Experts of a small language model: 449M tokens.
Below are experts of layer 3 (counted from 0) of a mixture-of-experts language model. Rows are named router (the router's row for the expert), up (a neuron's input weights, with its number), down (a neuron's output weights, with its number) and show model dimensions 224-335. Each number is 128 + 24 x the weight over its row's rms, rounded and kept within 0 to 255.
After each expert's rows: "comes after" lists some tokens at least twice as common just before its tokens as in all text. This comes from a sample of Wikipedia text that the model never trained on. Tokens count by the router's weight.

# expert 14
router [136 148 162 107 151 126 128 107 146 154 124 106 130 122 151 118 153 116 130 100 176 143 135 153 148 182 104 131 162 129  93 103  80 123 104 141 111 145 110 127 132 151 188 134 128 158 115 124 153 139 101 145 102 141  95 160 108 140 129 134 123 139 170 137 156 119 121  95 108 132 157 138  97 129 121  99 210 105 135  93  89 117 147 112 123 117 173 119 174 117 123 123  98 116 117 131 112 138 146 107  69 122 129 119 116 137 127 168 112  76 126 142]
up0 [114 148 136 145 130 158 143 148 129 129 119 147 138 109 141 135 112 126 198 116 131 143 161 152 140 160 152 140 132 147  67 173 153 108 124 123 131 103 138 127 106 138 133 148  77 157 105 123 124 123  93 149  94 150 169 120 135  81  82 104 137 144 129 119 105 118 130  94 144 121 117 110 133 116 114 172 138 154 142 151 142 132  77  97 140 152 146  90 149 165 161 103 106 123  93 111 132 127 108 118 112 120 138 183 105 173 113 124 182 144 112 122]
down0 [113  84 133 102 107 121 141 174  78 110  95 137 139 162 115 112 146 110  83 122 113 103 159 116 138 165 127  96  96 139 126 175 109 129 166 162 109 104 130 118 121 124 144 146 147 119 100 113 126 105 154 206 103 133 109 153 177 115 166 114 130 125 149 155 139 179 143 139 127 124  97 113 101 146 162 119  81 123 148 131 142 130 125 107 114 140 130 125 130 134 119 116 113 129 160 132 120 143 126 120 140 150 125 144 147 137 128 130 144 103 170 112]
up1 [135  95  99  77 143 142 106 112 160 104 120 107 151 167 135 123  40 113 147 147 137 138 145  92 112 132 102 124 132 171 143  94 103 114 124 171 130 155 165 124  70 179 121 141 146 132 125 135 105 136 144 157 118 127 170 130 123 129 133 100 120 152 154 126 144 144 136  93  89 148 153 181 105 124 154  80 112 116 172  86 136  95 159 135 143 147 133 128 118 129 107 106 143 118 165 109  96 106 109 141 130 160 131 116 154 139 146 136 115 144 149  62]
down1 [124 136 101 121 164 146 106 117 122 159 105 102 143 110 130 155 123 141 179 121 159 102 147 130 135 120 135 132 143 130 148 124  97 126 147 176 132 154 125 108 101 118 133 124  89 177 181 126 164 112 120 140 171 107 148 150 103 114 144  79 109 119 134 112 157 149 147 137 100 145 110 105 130 126  96 132 168 105 164 135  88 118 140 137 130 129 139 106 111  60 157 136 155 137 127 143 145 156 153 128 131 114 124 151 105 154 191 146 118 113 188  80]
comes after: ")", "0", "3", "4", "6", "5"

# expert 30
router [125 162 132 110 146 148  90 163  79 117 147 141 189 106 126 128  76 127 105 138 152 139  99 117  72 124  97 125  95 137 148 104 142 139 129 150 186 121 145  70 108 123 114 110  82 108 143 142 119 136 119 169 151 148  98 108 155 116 114 126  78  87 110 141 139 127 104  95 143 130 141 138 132 113 142 152 113 114  77 146 144 129  73 125 141 142 164 116 106 110 140 167 111 146 136 122 126 150 108  86 130 151 107 102 165 111  98 137 129 106 127 146]
up0 [150 154  69 133 142 128 116 144 123 112 105 171 135  90  81 109 185  92 163 170 105 158 114 113 148 115 166 158 112 173 163 162 118 142 132 151 113 140 109 120  93 132 107 111 134 113 123 136 137 124  93 109 104 104 169 111 121 133 130 165 132 130  79  97 124 125 136  85 132 162 127 121 131 143  92 151 170 129 118 111 106 113 123 145 153  76 127 128 134 139 128  96 147  78 107 128 201 174 138 115 136 120  63 120 145 128 125 137 129 168  69 110]
down0 [143 132  98 180 137 177 151  96 116 135 129 118  89 110 129 172 171 116 119 133 129 132  74 130 139 129  64  87 147 146 118 135 128 156 179 175 109 103 105 127  90 157 138  85 134  81 128 126 135 134 164 106  96  96 156  92  81 173 136 102 105 140 114 110 140 126 150 101 122 130 128 150  89 120  41 100 113 134 120  93 126 137 120 124 159 133 132 138 122 158 126 106 108 120 180 143 110 158 150 184 121 141 108 188 105 148 121 110 155 131 135 120]
up1 [ 87 144 111  76 189 124 150  75 105 135 107 134 146 118 127 168 122 129 175 130 132 157 158 138 154 124 138 121 119  85 117 136 135 111 149 156 135 130  91 104  99 128 114 109  96 117 109 162 132 113 119 134 146  84 114 108  91 116 128 112 146 157 136 114 117 130 175 134 143 123  99 115 103 101  99 163 168 131 123 130 139 135 114 128 127 201 121 147  83 113 125 170 149 122 132 110 122  97 156 161 150 102  68 127 108  80 105 120 130 137 187 135]
down1 [121 148 111 133 131  96 159  96 150 157 165 171 124 160 135 129 125 134 138 123 162 135 137 127 137 135 154 147 121 170 166 155 130 109 113 100 139 180 118 113 125 122 158 138 114  91  93 104 146 116 125 112 129 106 143 121  82 133 137  97  93 148 101 154  92 124 135 152 189 102 110 178 149 124 128 201  85 122  85 136 112 119  95 106 131 114 107 136 141 135 118 151 167 136 112 127  95 205 121 153 118 104 144 172 118 139 142 130 108 171 147  88]
comes after: ".", "s", " No", "4", " U", " J"

# expert 31
router [113  77 129 134 132 104  98 123 132 127 137 137 123 133 105 130 117 125 115 103 142 137 158 122 130 185 112 137 189 106  85 125  96 120 115 128 140 147 146  98 120 183 107 105 113 104  98 126 108 147 106 168 164 136 147 145 106 146 139 127 159 113 122 128 125 121 153 110 147 141 137 154 151 159 179 177 118 118 136 118 114 110 114  85 108 121 120 109 109  95 115 157 109 123 184 135 139  94  96 119  94  41 143  82  84 139 144 106 134  71 105 107]
up0 [145 100 138 136 133 132 105 143 128 161 144 137 133 139 115 136 159 149 153 122  98 115 128 116 115 171 128 100 125 136  99 150 127 163 154 151 152 153 137 103 146 129 126 143 142 118  99 114 133 143 171 108 145  96 142 120 133 134 138 157 135 116 101 163 133 150 142 139 117 163  66 140 155  82 146  97 120 133 150 123 121 155 114 134 144 146  79 103  96  96 135 125 136 116 108  91 142 126 172 129 168 113 107 141 125 100 118 117  77 142  87 129]
down0 [131 127 132  91  87 116 114 127 155 129 135 160 125  82  98 112 130 143  93 138 100 127 144 118  90 112 145 137 131 161 122 108 161 120 169 103 150  80 166 103 160 128 137 142 165 175 149 124 137 105 162 145 112 135 122 137  95 144 142 153 118 136  85 113 162 151 191 185 159 204  97  92 154 147 118 130 136 155 149 129 123 111 107 130 145 143 107 130 140 136 168 100 116 124 121 133 115 103 156 126 125 130 127 158 181 103 128 169  78 134  93 154]
up1 [142 122 149 101 103 149 159 111 128 103 124 106 120 141 127 137 152 121 164  90 126 132 178 102 143 161 124 105 102 114 126  97 156  98 116 119 116  92 124 150  88 125 158 167  90 165 133 120 147 127 144 140 152 112  97 175 147 134 170 118 180 167 135 144 126 124  57 133  94 104 157 135 146 110 144 125 128 170  99 149 105 136 118 141  92 115  98 128 147 101 116 142 174 135 164 123 137 120 130 137 118 127 136 142 121 114 155  83 119 161 120 127]
down1 [ 95 119 134 163 124 103 141  90 145 121  88 148 133 108 151 127 139 141 103 128 108 135 127 156 125 132 116 103 123 143 116 150 120 100 137 155 148 136 133 146 136 135 143 109 117 110  94 135 129 116 130  89 187 153 108 132 155 124 157 124 128 100 138 105 111 180  90 119 115 153 134 135  91 128 103 105 162 124 146 130 102 134 119  85 131 151 149 157 133 130 119 132 126 127 133 144 136 116 166  97 126 147 129 107 117 175 132  95 126 168 100 125]
comes after: ".", "\n", ")", " =", " |", "=="

# expert 0
router [103  78 127 118 127 104 160 140 150 125  92  96 122 101  88 142 141 123 151 150 102 156 114 108  66 136 134 119 158 129 101 129 125 119 145  78 160 105 130  80 169 133 128 118 104 147 141  88 165 137 115 124 138 150 156  93 151 124 151 136  90 117 142 103 154 140 136 170 127 144  81 122 158 112 133 100 136  97 127 125 151 114 133 148 133 140 127 101 100  84 159  99 151 163 145 102 117 138 131 114 133 139 109 131 124 119 127 108 139 137 122 152]
up0 [115 105 166 127 109 141 123 137 130 176 133 106 147 125 144 135 153 113 147 156 139 142  95 147 153 146 157 134 147 125 114 132 100 127 131 126 153 160  76 122 125 115 157  89 129 142 150 125 140 206 143 119 172 131 138 162 125 122 133 122 103 141 123 127 126 172 142 104  98 164 118  84 103 168  94 159 101 142 157 171 109 142 149 164 101 127 176 101 142  90 119 111  70  68 157  70 174 161 124 115 142 158  92 114 162 151 160 149 149 130 133 161]
down0 [104 112  91 154 116 176 128 112 107 133 106 110 128 186 136 150 160 117 120 128 142 117 151 102  99 145 130 112 133 122 162 103 124 121 101 136 123 106 110 142 138 134  88 135 160 148 124 122 127  84 150 156 107 140 137 120 136  82 145 141 125 113 128  93  93 104  90 157 119  91 142  91 135 132 160 113 140 111 159 133 115 156 121  99 138 106 107 114 131 109 129 157 130 143  89 126 158 146 150 113 114 142 153 136 153 145 186 148 136 149 156  91]
up1 [169 135 135 115 152 144 133 107 124 160 150 112 147 184 146 100 121 160 124 123 151 130 126  88 132  88 123 166 125 134 145 144 104 139 144 135 132 133 100 136 150 179 136 123 129  92 106  97 126 117 139 105 108 121 148 118 100 148 160  72 118 121 134 183 160 149 108 122 116 102 125 165 125 100 145 107  71 117 146 164 139 130 106 134 143 124 106 112 139 120 135 153 175 109 134 109 119 132 130  96 130  98 120 151 117 138 108 102 117 128 109 129]
down1 [112 130 119 143 156 156 137 117 184 122 116 126 130  75 102 121 116 146 110 142 166 146 118 136 111 114 118 153 159 134 147 134 124  96 124 108 138 121 135 126 134 101  78 141 129 108  96 155 157 136 138 117 142 155 104 134 136 110 113 140 149 157 113 127 180 178  85 118 151 124 112 161 111 162 110 114  91  98 187 168 150 132  98 147  72 112 120 124 142 112  92 134 133  84 106 118 136 129 114 143 137 136 104 119 121 145  97 140 128 112 152 162]
comes after: " was", " is", " were", " as", " be", " are"

# expert 22
router [129 168 128 141 153 116 131 148 134 129 124 131 117 124 146 114 131 100 114 126  98 104 126 131 143 141 139 125 123 126 120 114 121  99 123  81 160  85 185 119  84 129 137 129 110  93 134 165 102 127 129 144 117 137 148 142 146 118 150 121 122 138  99 152 121 149 147 164 137 131 152  95 146 132 124 135 175 159 130 106 141 117 154 129 119 119 104  99 124 124 144 145 129 140  96  79  90 130  84 104 117  67 166 105 149 123 112 149 142 116 106 133]
up0 [127 132 141 147 134 144 107 151 138 123 124 146 161 145 176 107 153 144  96  91 153 139 151 115 100 145 153 157 152  68 130 116 137 108 137 121 103 133 109 170 173 102 118 115 119  99 134 142 129 139 115 140 159 168 174 173 123 152 143 162  96 128 143 161  83 141 161 112 181  98 167 107 106 167  95 143 104 124 126 149 131 125 112 122 121 106  78 169 118 133 120 125  82 136 139 131 135 122 113 137  88 109 156 132 162 149 152 171 104 126 158 112]
down0 [112 114 141 144  90 101 131 161 118 127 107 142 104 140 118 142 128 137 207 135 118 126 108 130 172 172 145 140 109  91 121 111 122 138 127 132 168 149  81 127 158 131 137  96 165 134 102 177 158 143 175 182 172 138  94 108 147 118 151 155 124 128 121 141 157 118 151 150 122 146 150 136 121 126 130 149 187  85 109 111 121 101 137  84 117 149 114 182 128  85 122 118 132 157 156 142 152  94 154 101 127 149 123 115 161 136 166 121 129 112  95 162]
up1 [147 138 131 121 110 126 127 106 112  87 101 113 118 120 124 143 123 136 134 104 141 150 141  93 148 155 142 127 120 107  85 137 143 117 155 144 144 110 173 109 124 105 133 126 106 125 169 129 126  98 132 105 126 148 136  91 145 121 115 135 172  89 117 162 134  97 155 130 123  97  81  90  97 139  60 176 166 151 127 110 159  91 157 171 120 134 118  86 137 139 157 159 118 125 112 139 117 135 168 162 130 135 121 168  99 116 117 139  97 148 133 137]
down1 [179 145 116 117 180  98  99 166 122 126 152 144 113 179 104 118 130 104 109 164 134 122 153 116 130 156 125 138 138  93  84  93 133 142 148 146 166 127 113 126 113 143  97 145 110 131 114 110 157 137 121 162 123 157  78 104 166 110 127 126 132 133 124 159 130 108  83 137  90 160 132 104 124 164 120 109  93 154 159 162 115 133 145 158  95 141  60 139 124 140 109 132 102 129 111 143 119 128  82 133 117 120 143 180 108 141 133 124 134 109 128 135]
comes after: " the", "-", " a", " and", " The", ":"

# expert 19
router [128 117 155 115 110 128 116 148 136 156 154 108 127 119 104 109 120 133 139 123 180 148 152 137 112 147 106 139 119 187 132 142  93 147 167  65 153 141 129 123  74 169 150 125 102 139 138 119  93 140 114 113 138 143  82 135 147  86 114 178 103 137 114 134 149 117 132 126 102 142 166 110 159 159 138  75 182 168 185 120 137 119 120 118 114 172 166 101 126 150 143 145 123  95 166 129 113 161 125  91  95  56 135 124 138 122  86 159 146 116 117 127]
up0 [146 115 131  81 117 146 154 129 134 139 139 118 106 127 164 134 157 148 143  75 154 137 137 150 152 133  70 187 130 126  97 115 117 123 162 134 132 114 136 115 108 157 110 109 116 176 155 134 124 172 176 129 125 109 146 142 146 145 123 138 127 170 164 124 111  99 124 163 143 109 116 136 100 161 127 146  78 168 169 148 126 139 123 138 123 130  89 148 119 111 140 129 128 146 106 114 123 128 178 134 115 171 153 144 133 148 129 119 100 138 140 101]
down0 [104 143 157 134 143  90 155  85  94 162  98 112 114 127 150 125 179 125 164 132 139 129 148  94 112  89 122 132 113 181 139 114 133 132  69 122 150 162  82 111  88  84  97 126 137 161 198 143 204 164 129 105 119 162 108 131  97 176 123 141 126 102 142 156 144 114 113 107 110 133 121 125 134 135 147 176 135 158 136 153 105 115 145 130 109 135 133 113 120 159 107 157 147 141 103 115 139 132 148 163 159 114 109 136 132 137  88 170 116 118 109 165]
up1 [129 111 142 119 121 116 136  99 102 155 188 127 135 137 123  93 109 142  78 133  94 114 124 122 112  84 127 128 141 145 141 153 114 125 146 133 145 154 142 135 162 148  85 120 114 137 115 165 134 132 110 140 140 121 121 156 152 142 136  99 120  96 145 114 100 116 145 117  83  94 112 121 110 107 103 111 128 168 112 123 113 160 104 156 150 169 142 130 146 102 103 135  84 163 181  88  97 172 120  97 121 150 165 140 169 133 111 197 123 122 111 127]
down1 [ 99 159 155 160 153 151 128 138 153 100 165 131  71 143 171 134 111 110 126 173 103 125  80 130 107 145 176 130 119 132 130 154  83  98 132 104 150 133 127  97 153 128 125 129 126 180 110 113  81 108 105 125 139 134 128 138 134 129 121 100 110 151 206 135 105 127 120 133 165 121 126 109 134 131  49 116 111 144 116 115 137 103 105 133 142 134 159 144 107 121 103 148 115 171 120 107 126 143 119  95 160 113 132 112 148 174 143 152 131  95 113  88]
comes after: "==", " |", " a", "|---|", "|---|---|", "---|---|---|---|"